From a checkpoint of a small mixture-of-experts model trained on Wikipedia: 48 squared ReLU neurons an expert.
Below are experts of layer 3 (counted from 0) of a mixture-of-experts language model. Rows are named router (the router's row for the expert), up (a neuron's input weights, with its number) and show model dimensions 96-191. Each number is 128 + 32 x the weight over its row's rms, rounded and kept within 0 to 255. Numbers have three digits each.
Before each expert's rows: "gets" lists some tokens that make up at least twice as much of what it gets as of all text. This comes from a sample of Wikipedia text that the model never trained on. Tokens count by the router's weight.

# expert 87
gets: "s", "le", " members", " member", "ions", " people"
router:178115146141135116112137096083150087114178112118114102135166152079173124156073125132140156130151187152099210131143141105158091123101130073152133090079138147175117177156096124143154165095188132137170073081117162145128185120107170144203210176173177136139136143154178104107143168105122107219
up0:128188172148110129135079131183114068124148105128140074113124145115172136112157173160160168094163108161100141136195165159125094141151216139158101172130106122152122109115109210126098098108150173047122119154178093144057154136175124088139110060160149083151155075142091067099166126141119122144
up1:119076076100155159167183114149115143122141071135113093089160145118102070145120124159157132131120052095169125152041179236153147108095112115132168127123080106092184125136134157116160108125114124114144075137137098157144128130123068192135163113170139132124162114099118139150126143129096133146
up2:109142154035117129096156135051123152111182111116156130119087165135125107156129112125128078101124122181057139104144149109195104143150167127153127120191169153208119161094098075069113145146123144126177152105146149130098139148158156131080128090127096152160160131155145098152149076141092149146
up3:119135102083154077111129106091083148141075140186076121078118151111163138168093137077159119165119082089054165079143170079084143113154150136122068153071083128133141138195127126152163129172109145155119114158183142152094147125104112167112111117194097159157127119129142100152160100092152168158
up4:104134161087111175142151125080107156129137105140144111100138197113142109163100164107114083084125151118123137110138123134159144155160116153124129141103110107068081120084206184081153112122133124134146193149185167163176169110103132115188152109152136120093192152090126136082131152165138073097
up5:160121102211158080156179158133147144140138110141148154171122065131128144136122095143096114164149064097097151123137107110082216094131115133123118134117111132112092132164050076198098154122168157075176095152115085109112143116070086126131096163142091138113112095064162165107154165088183084122
up6:128113136180144157147127185107118144147149147133184192112063174190155085127140142142157109160123136181086069126186134051139180145148142103097098127115134129115116094163161055140167124098104122180153083197139167097194124154106151077097066166101074136078157137087139165123188123101160120154
up7:119123097147110123111147142182125166098170137124143122146120135111109155084115108128145076132134102120108102141168104134120116153129111123143068115185108155098127122138103103168115119149130134143215123087137080095136149126169093122134094126114147174151084129130145168095164145184168125107
up8:084122179137190172084137165129133121155109154189156132140075196134182102137159163140140116153166140117121081177118133119152125112127130142085183123142175062107204113139195160128172109077150137134140101152097131135085180226156133105074143152160092076096166168119153126121116101081132182153
up9:147091112156011152179087107115107157148171111110118100095148192105127069088147156135113118125178152144102131097170162091082131170112137145141119128124110143119162108139126136143164097174102128113161118086198127108167133090147132157156111136149162171181142080154108126138122140165142101088
up10:137148096133125043014141138150105109132113122164083142123123117095092147142124168093107087177159118109145138115135152113122121099130117130139154104163073123112149144113101102118122146185124141172162139168116069170136136106141153117086049147123146144141195083115129084121159134100133150153
up11:106184159135106062147099144167161147111136171135095164153094169144167107161141175124132127081116144182106075128143145113052127150137190129117130132127151079119095085166133100116147085117125114130106101130141140120131086098084136081126114108110082136104097131087103154122185054138056125157
up12:116102093150148144086160163141131224133108119109198142099162104115099114136149124118090153132183142122097136127153137173118107142110100103135180133159119082080143132166117120123160129061142134154139137161133163103122167165122123147149121097182125201195112080162170099077114138177237082144
up13:075121158117185149079160156102108095167140155164116132139133226128123106078134131087117137100126156167215132137188159151158165108091154140115134144105118148164159153115107158108134152062145149127166121112116099104191147099136130157089101144139122157081136094186139123224164155127095138139
up14:087137173109150116125117148128126142141150097124190117079114127126154112117170122124153161127106145150140134141091148102128106106142098154158155112176106154117130116081151093112116157160152165141117124182113175133144088160127091117081130145106116142047165098123171130112174135100126068147
up15:099096144021149186119068106086095088159169152123169121162121081116098118091132106117104158142120163092135130131128121156125079162112099132141122131134095072165102087113119097175095110139144160053134191130137149143133147105097173133154173128134125145092133131159117116089116101087045167136
up16:071147155076150200158115180098045091146157122174112179082049098098160147104154170141170090116048106133096130099125152096050148119141149139170089201153099113127026141127116145070126102082169103097143111111128080126154085150121122094128118107155111179114132125129131179109147072176137106100
up17:149130172117158190158113076116133164107127155116126132189115133101116122120084133098192075152127135107188148135123115114077147086108153124159106100153113132090094138119142145134068153135090114098088140153117200145140174116128134141156078095134179146061177148113141174137131133061083100122
up18:167138133128163121072097130149155079131095113135110124124099093148140115145145129165117064196077135146158154091073090158108151111148114136168173134119159132182122128109133103111127138069104139122118152130120080157160132136134121105104072187127095105086137130153130116163102103122095131134
up19:157156128156120131134158137082121110094103142119159137142155112108132165128138121126149132099123170128089140110180152107116099159099137142110163098104118119156155136118127143107136083131161117134093117157149109095132084187124153093131126121101145206147066114138121174119094120171123135113
up20:143141141132131154193201130121131075061125149124090148115127185120182125055111082160142110125134142207150070145161060128088120064173186123120124108141144171121120144103149077144172056119092113124158135085119163142135137153155135103112115105112098130140075115122149171133124123103084181155
up21:110140152127159109166091162107106115172118163121082095150107132160152082130128143097132132202073175104128137096117126066171194147147148161099140096106126095142156141170162134162207122155144073158143138152118148141139131148053142105133095108122191094127158126162095140171110155192105115029

# expert 9
gets: " the", "pa", " The", "The", " Pa", "ru"
router:092137121128087074160103184154123129112082108082133153115181081152112135134149124129131151121102070191145129099149180188108185088129116098083119109087118172191116132121116102116126133104114157138139117172116090126127079112106102158106116139179072133141155066083137153165155165124089185127
up0:130068097118114096153135099046141115089128084100059204084124129122071069085103159074115164114164101133089174142109144089135163131139131108118111094151135118091084073099130071149131173171123117197151194135114171139121167171093107141100163141121127098145196147133159122122102148146124127112
up1:134115099136149129182128162075113134084101126116136133139125119135101142101145148139115159127134198165132145143131126108128149100107110149146130125133128086181113127141107194096150124125097156121126117142080126198140106121116121126137125156165105112136190127172136094113129078108068102076
up2:105162168082108139120200155124199151104160139121133127132176146161127115165152139071158118103082065135133092148102147066184120130150107133141118099180151185095121095166143143096090099144169096104124168121140056119138105095072113094155097143123141149176004089158174132135140151080143120115
up3:112153104153037135109152128136108131114118138075089112055161128089125105102107148145133135198140123102123164207152151134195110199137130122138117084123131111156169133133104106139154122185151077135122128123156151141139089159122091128184111129158110098131128116132041099054141181115135164148
up4:133129107171112074178131088183113105116108168145113129147123187107128064081094106163068181131224112121106193108105133156105123080079157145133127145120116138155129094150156186131159133100137160118086132052150096143111085142153156153109112129122135140085068151161056133161116164170094149136
up5:163143105148115106085115145140168120095078075106091147090129080109140103114149095094129121106120089132143140121185109087070139128158109167125127139145093109094155131112173099135135115108071185122177076150131074150119145136124149074167105071147111155090087090131116160137141073184183154122
up6:080121136103077110151104133138167170132092076157089177115128113147110043120172109099130135188101124124125105144160131178143171093130149168083168146105166100107140049116130143208230126106158110146121146123122194132143128116090143165084122128122095115156135121172127113105119167155115139120
up7:112155114081163091135125120138129134178164130097082172101145145075171136104133146159151092140134133150122218121122083163158119107135196138165158124141098123091096143136116155152142137125177113172092120123120089129101202088117149169074158168139103092157133137127092129164137132163138154089
up8:131091130123094185149133144132133155143130148137108156108142082133156087163147165122137151095124084075171116198128140148119095114129060191083094116117120105144133120121169109116123101100156141144175162140175163102119123108158104109135110078103168086124126081076131156078136135106098168145
up9:145130102095137071150123127153152140096091155141107102117138135064132097108138138158074109086109080156115120089104154229105101056111152158121122132102101165134107091059145180142108106165147075107089141101155109151075123102132173155162117138100132171073074106110089118182123078138118131096
up10:237122145116096132189127061130137101112114183149102122112101117130100096113125145146125203152117114078089158169152137205077117131135141130108133122105111152158151125096156177090125116125110102120141097166135125097106118194188141115167103067111128165092070071090159121116170131179117157190
up11:087077124119169089103072096156098122133139098181140134072108161172201124103148178105131134131145131105150128151117099091110138081167112111162136073108135122071172087128120145130188126177083109221091142133162094083155148233073156148109082154108136110117162143114112154192087184080125183107
up12:109154130125129065155165152155155101148111170116093140077147141107164064104195149147125084199138116146098091070197100171100147133134075148180122152179162087160143156165133159085169129110107110151166088111198163153186137169142171093141097046136106137134045146157151091134144086099189164169
up13:145124140123144111121146158139110130161074144057111146194142193130129159125156066087112148176127105187148122117183085151126152177080121112134147116214116160121151168141132152178072088144106150160125067170116135142187105138134125176135100189183142125173145118152085157147078095109157154073
up14:087127097189161096144119149142110103201112145180131139132113152098117128149102084107163101090098115125121129108152122123123107079165044130166112171124126090111126153122094141074177098123093095136074157120160127096114079159096215157178132114136135115154107086123119103085128138139138112166
up15:162157144135090193162154117154143072147189093144146112130094133092090126108214126114162140098148154164133168097156173185098127170097142166122163095144062129111130145155093089149051128106123152125129100168120131112067147148137112080162044078102121076130083106100131124125190155145169139143
up16:091150141110115111131148115147129135114151092176153112097068112090133123091089188107120169152200096125206171090213194116124139130105176124149098082152124181157127180147097144087112143163143159162090142157184125106127150160090108082141085121159106143166137097125093096139130106134110157152
up17:103154129127099102115115139119150127104118193138136110128083148118134098126118179154101069082108110118067151089148146128078117084153131111118160159095122125101151108154104167109224127163169158128055108184142152162110106143124151160110203110135097131115153123102103124107139172197170159132
up18:118081145092138108181133117157117118110109134163123158093145159140158107110106060116106151160134143140106134112129148125106130038106191207120089095100148184124151106099183179099134120142110068129136094170130139087104078160176129172184082159094142149107121089109135137105125124134104126102
up19:124068113141163096135096154122167109120131086129101126103053120107171132107073146099141121117142130131091099146157105172097087077121153115133114113156155184090207120119119126139179127188093143174112154110174150173135092106143165124176134125079149127140105131127071077102145149159180155181
up20:175127143094134125095134066077126186149132132132086165130135126129086114154152095122128098101108117071142151119156109125109143129131115165139065139141098119086168184107108120112122146151120149092145110125143101126109168148111124152153121089129158152086068131109136114145152094103148141163
up21:137002135158220098115148113141147147148129143109104110099144145105122125130079111117104145159150138129095193132120112112147146092117115095241158098132136027082155120147150165192157146117140128168159150116093109107069192139116141154157166117156137125175159142129175056098117155133121128109

# expert 30
gets: " the", " |", " The", "The", "---|---|---|---|", "the"
router:163101153101150105142153132148057156087125087091082125126127092093116143088096145087162095067172108106145096172087210133073153112102098089129163152094148102198135121121169113100139091122104134165142191173109145139130083150144088165154132129186165150102186048120121115152159118110079109118
up0:151056064097113125138164177149177146095132168134132138098061110149127215150184136143161133125129150150101169110148093081097114125142136131142131107118173113128129144115080090088193157078159131113102103117108132083195128112112126070142143130064125133130134144118135133189132104165155176138
up1:098167143083115131102083151143136116148132117119132141140085092101156144105131098093122045138068127081133186171178133164133131116154088095133089186101098076108109130132161132150095082151122163104122122150100130130168137161100183110089111184098106080153184115115078120089106095097096205107
up2:119149136077101112127126174106116098151084086135140156081133166136102149108134143131182046122087104170114148084073157106153110152168162150141135117164116135122122127148141142168165109118143162070164155134103125127133116188128108071088156134154172202156135098145117167117107131044106130154
up3:150120169120131132133069071100124115153113072106098109075186113097138137128120207170150143123131146119073177136178150111109147109129158120106079094109137084133118112098145190107103129109139107180081104186125086004089105090142099111129097109087138138169160097120149144134160089137131096078
up4:068157156132114103045123066089188072114122211098154154148087105142135138119136102126097133155104154152065096119104104091118098127168135138081104143083174091090126109132109087142158101144171094156195167127198147128148122072151136132059175151108075121154080140124177106089123179086142162134
up5:166134140119145081126136220139114099122140190116056157133116174169137143183136112168108051099133150135155158121177150146112146147139135125133078189134186137143182132168086126103183102095159141136124123110095125146102140149173170125136106149197119104177155096151088133181137125118106117082
up6:200094122113116132147078093127136054189073151109122191104196198154116124124118106115173144222180144120059166116167092143143179136113152091143077143211071141136126112126178165129139131087164071138085144175069144130111136148107156125092172199118120131134165165131153136125107085060115158121
up7:227112127156115135174132080146135097145165137141128170127080135144181121100135116114147073120164068163136115151138150128095141136167148084104097195125134104161126132179163134114111131061047166108115068110122117094147165104137157105136108114170082158101119149112159165175124120085117119199
up8:150159115077122190168112077125101140101157157154126131137113166093144107111100099070069186083155125145098083153164128147142084133145160076137114115118065124102129132110078111166129150127158087127098138149137093127136085101160153132093106134064109165112117121110107112115162178157086225098
up9:070139113119126153130112139138147149107156117121110153136141152097126114143142126110150142110146096156136102161102188160164086144138075169136161052162099070124163094105182167157150131155153139146173182096157132166119125180148139093094150109119174118114147101143153118093140130090107182145
up10:139107127083100090153121059161108115148084161142122119182159133117151117119108153111109199128144077089084044138144125168126201101127200138164179158142101145072139113137127186061146155172165098073094134125161211097096109044165133149137094157125100078125114132086124090121189124151130137149
up11:094170094114163143069220197139126171124127144090146145157063109121124103145125134125083100141096112112119141193181137177112135113113103180130119125126161149124135128133100185116064119126134122151107124152093162134154147139183083175136140124177130146154165113150105126114048143124144107087
up12:180140091142066077151126067168172133112150167117124121153135146115140106129118094127108116129114120176096089101114103137088109104151148119129090062112141150077146117186098105149200139159189044121101120154179197169193116114131140160065078184092098100146110177076135129128135126131123172128
up13:147146081174185092200113148098137144192124120119118123163098095127116125108120147118161112158156155151133138160127149087101151093136145072152104144158170112127183116115105189168100111145101131140140187151078116115182116171103142161147066150122119091179188150137141087165023134080128179108
up14:063112148126126148093172147168136167092114063105157110121082113144121164109127146097116153166117172116096151088109090088084064079144101132126139133110119136129160104099204114123165105153162111107184180136142139170116099155103070112140159146100183105179114146111143108106108197133108065107
up15:141133137050166126121062116102165137128118116104157125145098153169189168133098122160164131110154183202118113148122142157119142125100149131146204097117205181134094125143162154153130094117099119118113149093093114142114155076144092131160160126095181160184134155096096136143137092109147089094
up16:146058105140158160119168147136137126152189082087124126071148094114144136188121130117160166116109114128082152150062165142087129129158191103156192117171089152095101177128080169116150160133130132098146106080134138168045123110120114077121167119163117156104123130147091107137083156169161093165
up17:114110083125152144151142152075071147175153093095189126088114080109167118134164117069157130132108106135108169148085160092172129121176117123188172115138089165080119147132177159126142168144123128162152116112160167148121114131089089099158137063157118138054093124135081132125073091126143130160
up18:124125096074127128100106175127127107176078102112111123151090132205129127176157115111102138153057149086152151104173116114125163118155108133161118091159162138143217131136117117177134109145123159184175129130104137108122146107137150151147122090136082107187132106095179142100143108107108110105
up19:152148126069068118167139195136147131175176092150088143168169131166084192120142113098077096072108139103175163122140176118138087122141122157138119134110174113138158129136118080132125125120095082127122124170111102129170123178134212176167166227113136116150124142108122146176165148157110161118
up20:070095153103151129172150063130117152106152105126110107146125072105134150155130119131161080143147077191171148115143214092122127071133133127164189126165102098085164102131158140168123086133078164122147146130148110125118155167139105122109109155120153124178132128128091120140107118085125131167
up21:151141159208111109150073128056119125093105142119105098147159134130122116108110157151113143130147179109158022065038102150129179103127140125153118092145156135085080108096099127107133145155120119124082162141128145118073135153098152116114137119114131113087112144162096156115093121194119195114

# expert 113
gets: "s", "ions", "ion", " people", "ries", " GA"
router:079142147132125090089138083139171101074133104073150088142153107094088164149081102143155092175111139106147151125131149185125079123119082110148135115118104124141156193100112112134102153140120145118126104136176076168110171101173151150107170147121147128167154143107100079163148146170103189077
up0:133107148148144167090158081141145095108188111090105103052154108120119157080102105133075112157147105070026144145176146122128156124133059137044116135149071130160175150136147148174124083136065125116118067114100122106083128144129109114117178040090075184121194172083135123156113085096160122077
up1:174142081101113153116133106075095149181104182153132120182118131164209159116112132111133141092156167120076149179152097081090136165095175119097094110034154138168109145137096133130081078077198042138102140137124085154103086154114147058185150131126116104152106147158144116095147150116188141121
up2:150185112104156159112122121059098175124154159109090119194138157187124093126104138059112091084186137129124132169116126104159103111107132119125095100124163152122123139069154141128115098161184096162137206142127113181089151129130113118160151126165153126130114132083134134148073189088144079086
up3:131131100118114140115129193100140157118177152188067087160134147125163155116112156108134068144107106134123143187084117133089134182141172163149143047107169127072061196167172136159098137135126153088107198103130141118073096132130146084123106092114125152051089109117089189101127145128118141131
up4:105122170180076150060107128141128121198185081134141128114103123144125146134203075115117107111105083141150157117131086197142118144112133144096062156156152117159073047094123121113140158119157101112121133108142115097180102134092137119120135148066071131106142143146143155196170095189088097138
up5:162151164155108128163180227096078134188181152142156139122112141161131080146145126062134117114042100120128028137123124162165129156136115127142133091104115100137151136134111148164135079173085128170202163166124181166161130198090121137075106146133134106125080116145119103119121134138125151157
up6:128136171128178108119170106129167079139098083129076084158158107144130126096155197143091180189170127091151107139095110157133065067128145134111141125177100139147151121113139130128093174167170075091092104023169042104065116104127132101117123141119124134130087120128028137192123069146101162154
up7:201131127095105124106112145097094161093082161124089109105127174119089146160152144152135158104038133190112139128096175137082111108145124186145101072124128118098153120093133141182135151110093123121137172137145136121151150182109103124156137139154104116080134122186120149189161082140136136185
up8:098177112121086085160087137061137127140106155134144113154038151106109116173089145073068077088116144136144098098115064166082079152132179137160126137118141111144145139141161174144162091144100143117158148140115158175188127093133127177128161096126181104133096118125144078044083093087125079078
up9:155153125120104167114158141139176115091128162125109150128107148119135176132164101131034116178161161140105120124154102096137081121080128129149071130098112127066145132084179122088078128119162071089100117102162100148205144117115139055116150120129099175077149150154061125124137139156160123118
up10:137140090114113127143126183090159137202109103117113136125117084124104138130160093155128053110128076091173128156102121151130142089149052125143108139134131139126129156145131128149098066083108120126156140160161134189135111207144126098074136136101166135112133083106103098168101157122152165124
up11:087085127136116134141136164112165165135141092184166068104070137169090091142189110180136150137059114187122063123151188142110076141163112121142149125141068105081054108135117099120154135145073091132136103115178102058117142148150101101093084110146120085164119118091099158151130156135173141112
up12:089118146093087151052065077141124136125089104170144136139170116167080109154153143117131160161106086124099125101135112091175140157125202119115132181138126187120070082097170158117143122118123155125060123070091101127090125132165119113051111137114165162157152137074145183172143107136170100131
up13:177114143150114168085109128141085113197113167137147126133147156169105157111150127144162086116127095132113108168128178163140128126113135123176109168193120120177152135117102135160098083106097152075154107154109127124075145153143121148057136106172095104152123095081117091064130153112154131115
up14:116125120150101124140159121137135062137114114129150109196193132124103070129143208187119141093129163096085139094134070125072133096088116135116140162137100112121167121114102105156141170088074116152091099148069108167135092139138116117106135161134170127105108131099158130132079112132181092107
up15:112150112166190136080156120125122134122155113116101105146141064128112164121129078123150051108147133113147104148131066117129106104133061149137080104146167176079150111146162176111119100126153127119118153146111171163118133174142149127082102118098157148101176070072126140183061194069130147120
up16:109132105159112117126147101091077114130165130139143104157122131135129103150162139142124121139083143140101160126084090080179161117110163148043151124120188158089102116138115112113146144150145163092117077094139066153148163167079195099099134097081146118164109136144114100071165185177089087140
up17:093071120105117138144105132085162153138147148109102163083215082158102087122148162106071183166064050112143124107167154100155102154131148130126164073168122107118112130191150121163151157160166124209141162199152082146144127120089138151084137102174111128144106126156121073117118165135163154179
up18:131105161155082075103108105140078091088105116128085126063143069117127156067167081095088166127100114176147151139111171124177075108128156114120109135121123138102120131093122133169104170148141178161141131161175121094176058186100121151127092140180116069100138108147151078084157168109116147125
up19:115153141116121053095178139154143140136083121157156145168110115164101095164138117091101166151127114106114068105130130178113078104135134174139142111067086142174154135110120112133153142137121078135110107121139141120142030124124108144130125109106136121107126096117123094138136124162155053131
up20:172117105128069128150133126140174136132146154127104088099082159126177114102110121142079120133106051083129134162086163111136112150115144174123162146126133096073105104112118108125235092172140146079156111106175054132095178185096070122069089101114114114134151120181150116148143125170101169115
up21:137115142144105064156134195137131084124134147126092147073131144123142084110143127092081168104093123118078120132150133109152113128125088111113093110096111088128098142126074042161150118117175149119177128084107110141134124088111162176094133127105073156135066066178167094170107150107167138173

# expert 91
gets: "s", "c", " S", "th", "m", "ch"
router:150141167150113070122146086118127066142100107120093085194187096130135146171116062126115145133143163155133188127129073150091108145133093086179126085041142125185121146086099129150142183103131152147128121130090150151111156087127177178137127166117186146168081109088157091152101111168099144142
up0:132105124152183117118115175165141173113153098131128132119125213125104181133159122182163094103129160166137140170150160175117101090132129137076149098150127191168173134117124060133168088174150070130135108147076117127179161138131092165098130141103119107132078097126147096170150107146171154134
up1:130102088146122082161097100164188175120168165160157130138147135120173097133134115163144127154070107138116174087180107170153172092113147144134136109098121138118089134179163151168206170122196122101044134091146165143157131082143130084141145127058172131136171183148079127128113165091167109124
up2:137061114162122120112074123104175160097104075119184184108066127104170098112135091123164172148087173168076128121154130191122074076129150178139133125160162093134145098130110146155181111170152156078092133101124145123122083122110130118115134047080093109130121138142120093099150138139168128136
up3:169095084128150142130098153096189165138170147112106125119153144170107108162180089200128129175081117131162143077154099111142125173170144141147181161111108095097096081132177103118128156071150112116111166122130221161173126113105156128100109121107133083074216198122102129088164108130162103104
up4:060090140124115169091180118121115123123104101144164161091161145139113154122127133107125146166085145102125072073098095131114119140093110099128084148105137081114094116166108163136164160117108151102186139159121142125121144151090116125174153120137111142089113135129166174145138125164105119168
up5:108150079057138111181155124103151146141159109116129236165107113139136050116109127108088116114138128136110091106131146102175115148168138113125125180157086107139072101151143117172138131129114094104145094177138123143158129115113128109088135128163109102117174155099105143144181178168119122144
up6:136104131100156130154128117136162131146165143124141172144160171097164101103139125125124115110087127167119165096147150138131128066207151130110167134161198142136170108143138098152153134181146146099133093075167075073115119103215081110155174084126152158133148128117153126110151171170110136132
up7:059159171186152114173137161132085152154111136148129101131103112149145116064115128082108143124091071139166128133143123100159119095123101109144186157127140055126115173095111145090026114080121127128145097130101155109119129108063128085180129121128122097069089145122086090100151109154104128103
up8:036138144120144097123100179146090160158080157144163138133140108122156095141138145113144125157146144146127113071142188104066155118138169133101132160127161089114152121155170175140121118133159122144112147127115118114144139131147060114116118140171133134179186117155155178116137120135115091039
up9:065126088149106108159051155203124108145127164169172185063080118148089223133131133105167104099093092164141100074125121184113121130109157148150152137104086145175129118119121129114156080132124098130129129132164192093185056162173116119135079115168135105098094071119071133152130113092139167143
up10:135115118106186108173147094128173089112162194074148108137134111100156167128128086113124158157122097085084146054159147190130077110147129145143154128133087178102061096090160112137144102112190083100130082167147124124113165101158147101066133152155100124191151117109111103107166120097089119093
up11:094133124146104163106108092087153114181121096195157123154178117116151069168137143125134092173132134128126149144137151147198137104122094153127136134151143085107126113167179149164129124108132148142106124100123101137132184134098156121120092142132165165105144073106140117131114182063131083160
up12:114101172137176155168124154100147078093158144131119125155089152133116118108174117150147059099098172166146166141119139123119121143129107171149117141198120057136103103056155119117073160139164159082149164125100131120146141129062153078158120164137090191081127102141113139084107100047080081085
up13:149057102127081104183126123135123149137106121128143085110150080124153084134134111193136152169146070192150134059117128162141152095123145146088148125102137102089087106179148121141121133108142150111067153162159115118120118120079097116113094088071122093120110151115122137108133157074177128156
up14:153150028199122114155171140132134170124133171094120131150106094162088085098104131170155078087154030099134146104169117129102124172162174120146076157116067106102109105132135146093105116114142063126110104138122134120119191156108124142117128066175154093158148154112128097117161119083122137098
up15:126081168131175116134130106141168133092156136112091127117169102147127166115105179081171134159112091130139144139195163143128119147085166114126133110118098110173178126124157126159153100144132071118099065105096157086114159089146128136168169116090129156179084146085164105129171090150157134128
up16:136146098112106145137165158145128154081128189139116146111077128134174053082144108101127076115159147127072146186135104087091135151156086173140113180146127121130152105111119100082151116089075133102167185074161095175123090126134162123153070060146134168072101146135115095152169090145176124151
up17:113126149144114121103152113131133187093132125165069128148064171126187033113145143129120126097093123158104071193175084053126129122145129133155168075124165139089148133052149132141151127067064133151113178055115111123119072125128158053106139067112109170127136143176145117135106107168156181151
up18:166168134091106125162121116089109144164096164147145181139097173169187153120121135126105143105143155071088102175136104109099079113166102146127140163092152088114049162168084120163139159085132101126133103084174061127180137092135149138176130056102131132091097099110160134108153116178173101133
up19:120087118104067136061157116051178152095071138137087123159098088166177112123109141141090043050147161155124102176162150141115099130109151128112170110114177084149105131168147108126109080082113142161105138082145159074144124102088157081137097109078127150147075154144104112115068123170221128142
up20:142143115086132154100147170188123130143029146134064108091117148139161142077135133133101085145116090031144157120100116159127130105103100171140153127146153080127119160082132134087133137093167108180128100207105128145140094113094123078117106149138113111084107090096137106162134148109148139132
up21:072098149089101158110078110151085098108116130122127110140181123111055102116111164083054213178125184127158172134125113132132117097140160123119053107106110148131140089126089188134107129156125156140128156161161114089129156078203134170124121139120159185102134125137111138170043137139077104069

# expert 104
gets: "st", "s", "th", " of", "ity", "tic"
router:160148121193142158138193073109134114106131140145133106116180073114112143137140147143121143145166125175103140134138130113153127132132176089151144111100102170124177153119175168075116187131098160188134129116118160082119159122135132136180126111135137061158074110098079053064123154188112130159
up0:164141161152150099128086165046111150119121154134132143128110101177109102172164103128098076170131163106128133102114117182098128141146147168131107148107177188136050121173136116144149074102122113181140134092153101124174116091146141130171101124160124106098137133178164132088055120119104125114
up1:169079101179102181127170104207139190198097135210133158096060153159161100162119136074092134097151111150118129207120192106131152069194130107135135147115147119169183194175127151151177102136109180135145129146148121111096125174154069129127175085147148172142174130153149117134139149067155119181
up2:126114095125056108136109079151187176125091108129085125121116161097142125099065153150108138115204185103080108090154127067035106106108149104130110097157174143129151161153094091213108130171112163116107096135137109075089075114215088113133135063134103204160091117098135160101115114177191092130
up3:069090120148168068134125126111098158113161145091126126097138105160127149102111160113092146166042115169101174106145180159157178120135088094165142115130126078096060064130136095139156153100123089154150102123195096105092180133112159135164147162119183090122123129135071175183164132194103141108
up4:145124105099169128107119137143160104065132182078077109107139121143129171137112091147097141121145035173077128156154147131135064189122140111102122108165160101185067124169119159110175135073167148122158117148121129161149127118067121157156193097153119128164094068162168074135138119109112128156
up5:134150126154153149116132242079110157171091142085115122141114196166100056144176138111123174149140104085091156148118116073098167235169119145099071119152069090095161125126077151129161158116079137119217089134080117161128067149168134080120063173152107147078180073157147098129143083153147159159
up6:146103114108148159069135149136173099140094088101152111118205130125087124187163124128117147088093144170173145121086069103052048171118143098144137126154109172140132120124139101112099144171138127110152086145069187222085136121208090112085155198118159147058116179126147133167093202131142147089
up7:099100075141140122125094149060118133101212167131101173101104105159044109100120181160089174147104085097123153158174126116153118152108089216110126118160096186084111088079135151132149161122132102153128132114164066087111120096135100126124151135098125098150158134149150125119150092159120188073
up8:146066076121139093131115117162123144161132167115144114085093134098115142069164122122097125128145165139143118133149074174144087171119169128118185107106084143123139122180162091159158122111086115141129120134067166098092188164124094187108075069136186112145128093198127155112101110121109140129
up9:117159143041122111142082098186158153174133087147172099111076129211167140145105113057117120067122131157097177138088182122101077063131177079108116122135173106157108157144176155122098122124157093111117155198152114110103150041146116047171142122179137126129118107130144137139158098170103081124
up10:172161085126156163111121125144129168116193135070158082151145187098132116076095161152119143111188101103144111114178165091193151132132126113097135136173152100104120088143135139191124152156044137126132170157178163092102192154162074149061132114151159081186157146131134136131142160143137192149
up11:154123137139064160069121140133109190152105158100069144105162122147143093176154165143116142136146113167151145141132076135136139148119120210108180058178070137138102103076179157090113164084139121151156206143151136199117150147106123093085117124145128092143152066133154108136105158097166143097
up12:102108095084131133159152170137133173081145105161129064190104106123145161145158190147155155118120040156129149106095082178178157047112052186171164095099104101142156135138126118105128130101106129137121162151123135157151140116097068182090147144085152097117104119150110138126174091180092133078
up13:139112106146094081146138104103111076093095099129154129157132111113124136094148141171076184145150111153098124048146154149125165119093156152114121076110139155113088129139098114143135131115102145086076152131178159121113074173204131173121114115122064130192111140123099131128100167107121171160
up14:093119155167143149139117102103095149121123128108082121123116146151158160091133163152066109107118126110094073166116071100140184109176142133100084171119125153111114123101080152127084112087095172079175091106088135096150101089114169126138102049083092109089181117155175144128125107151131075117
up15:117066120131154162149079090156139098183154130153147172136103138117134087057151111112118163145099084191132128087111160134148136117179146134127104136149070173152121112098109145136134121078161137084165157161161140124087106156237136117103150141163070095133110089128124142120094124104121146134
up16:105144087122151161179181166048151126176145109103124191125159203185065132137186140134170100067128124061120159131142198143108118166085158164177070148169097109126107111098109169060157132166137108096168125107126101157186148091146176206125090148166174128126163090126144131138159170171125091176
up17:147114158104148185121110112106163117135187122174090101141153075148099111083120145151180083150111176111170135207205167139175130158175101114130126087148121173144104170131161140145142136183178132085106172107116048185168176129080103118138155095142127106134116109096129091110128079154132203080
up18:003167119111085138170147092127101084184112131177132153126142110099074139089156111101116063161128152186143062126141134094121105115138090108096153102182118122062152113121122064181106114156179122150150172114079179132212139159096176135080099180115143122149082107100097147097100049114161120098
up19:143128131136127126144148133036134168096180149123133166144110079150118136108136179158175111178103141079128141082155135188160191136126134213183133115117142127097024083159138127133095127111114090169101143120126132090115157104088132104147115140126129091169098125121109149069114120145097141083
up20:131162066102134106108120126141104166130190189128122114112115210173114080166083105145108063124113123148165125182162047190158139163137111184090127075088102110000152084060134080133105118161077120111149127122168091158114195111117147135074052182095144096130100135115139146073169129115166185119
up21:158155104121118084094162157163169157148098171104161099194103115206077057141136127179137151142134177107190136124194148153088147143143055111110164162099105097142139119093172163139139149138138098156124171093108125168128139143146143117153087144123135188086081133149133118138108134159166103077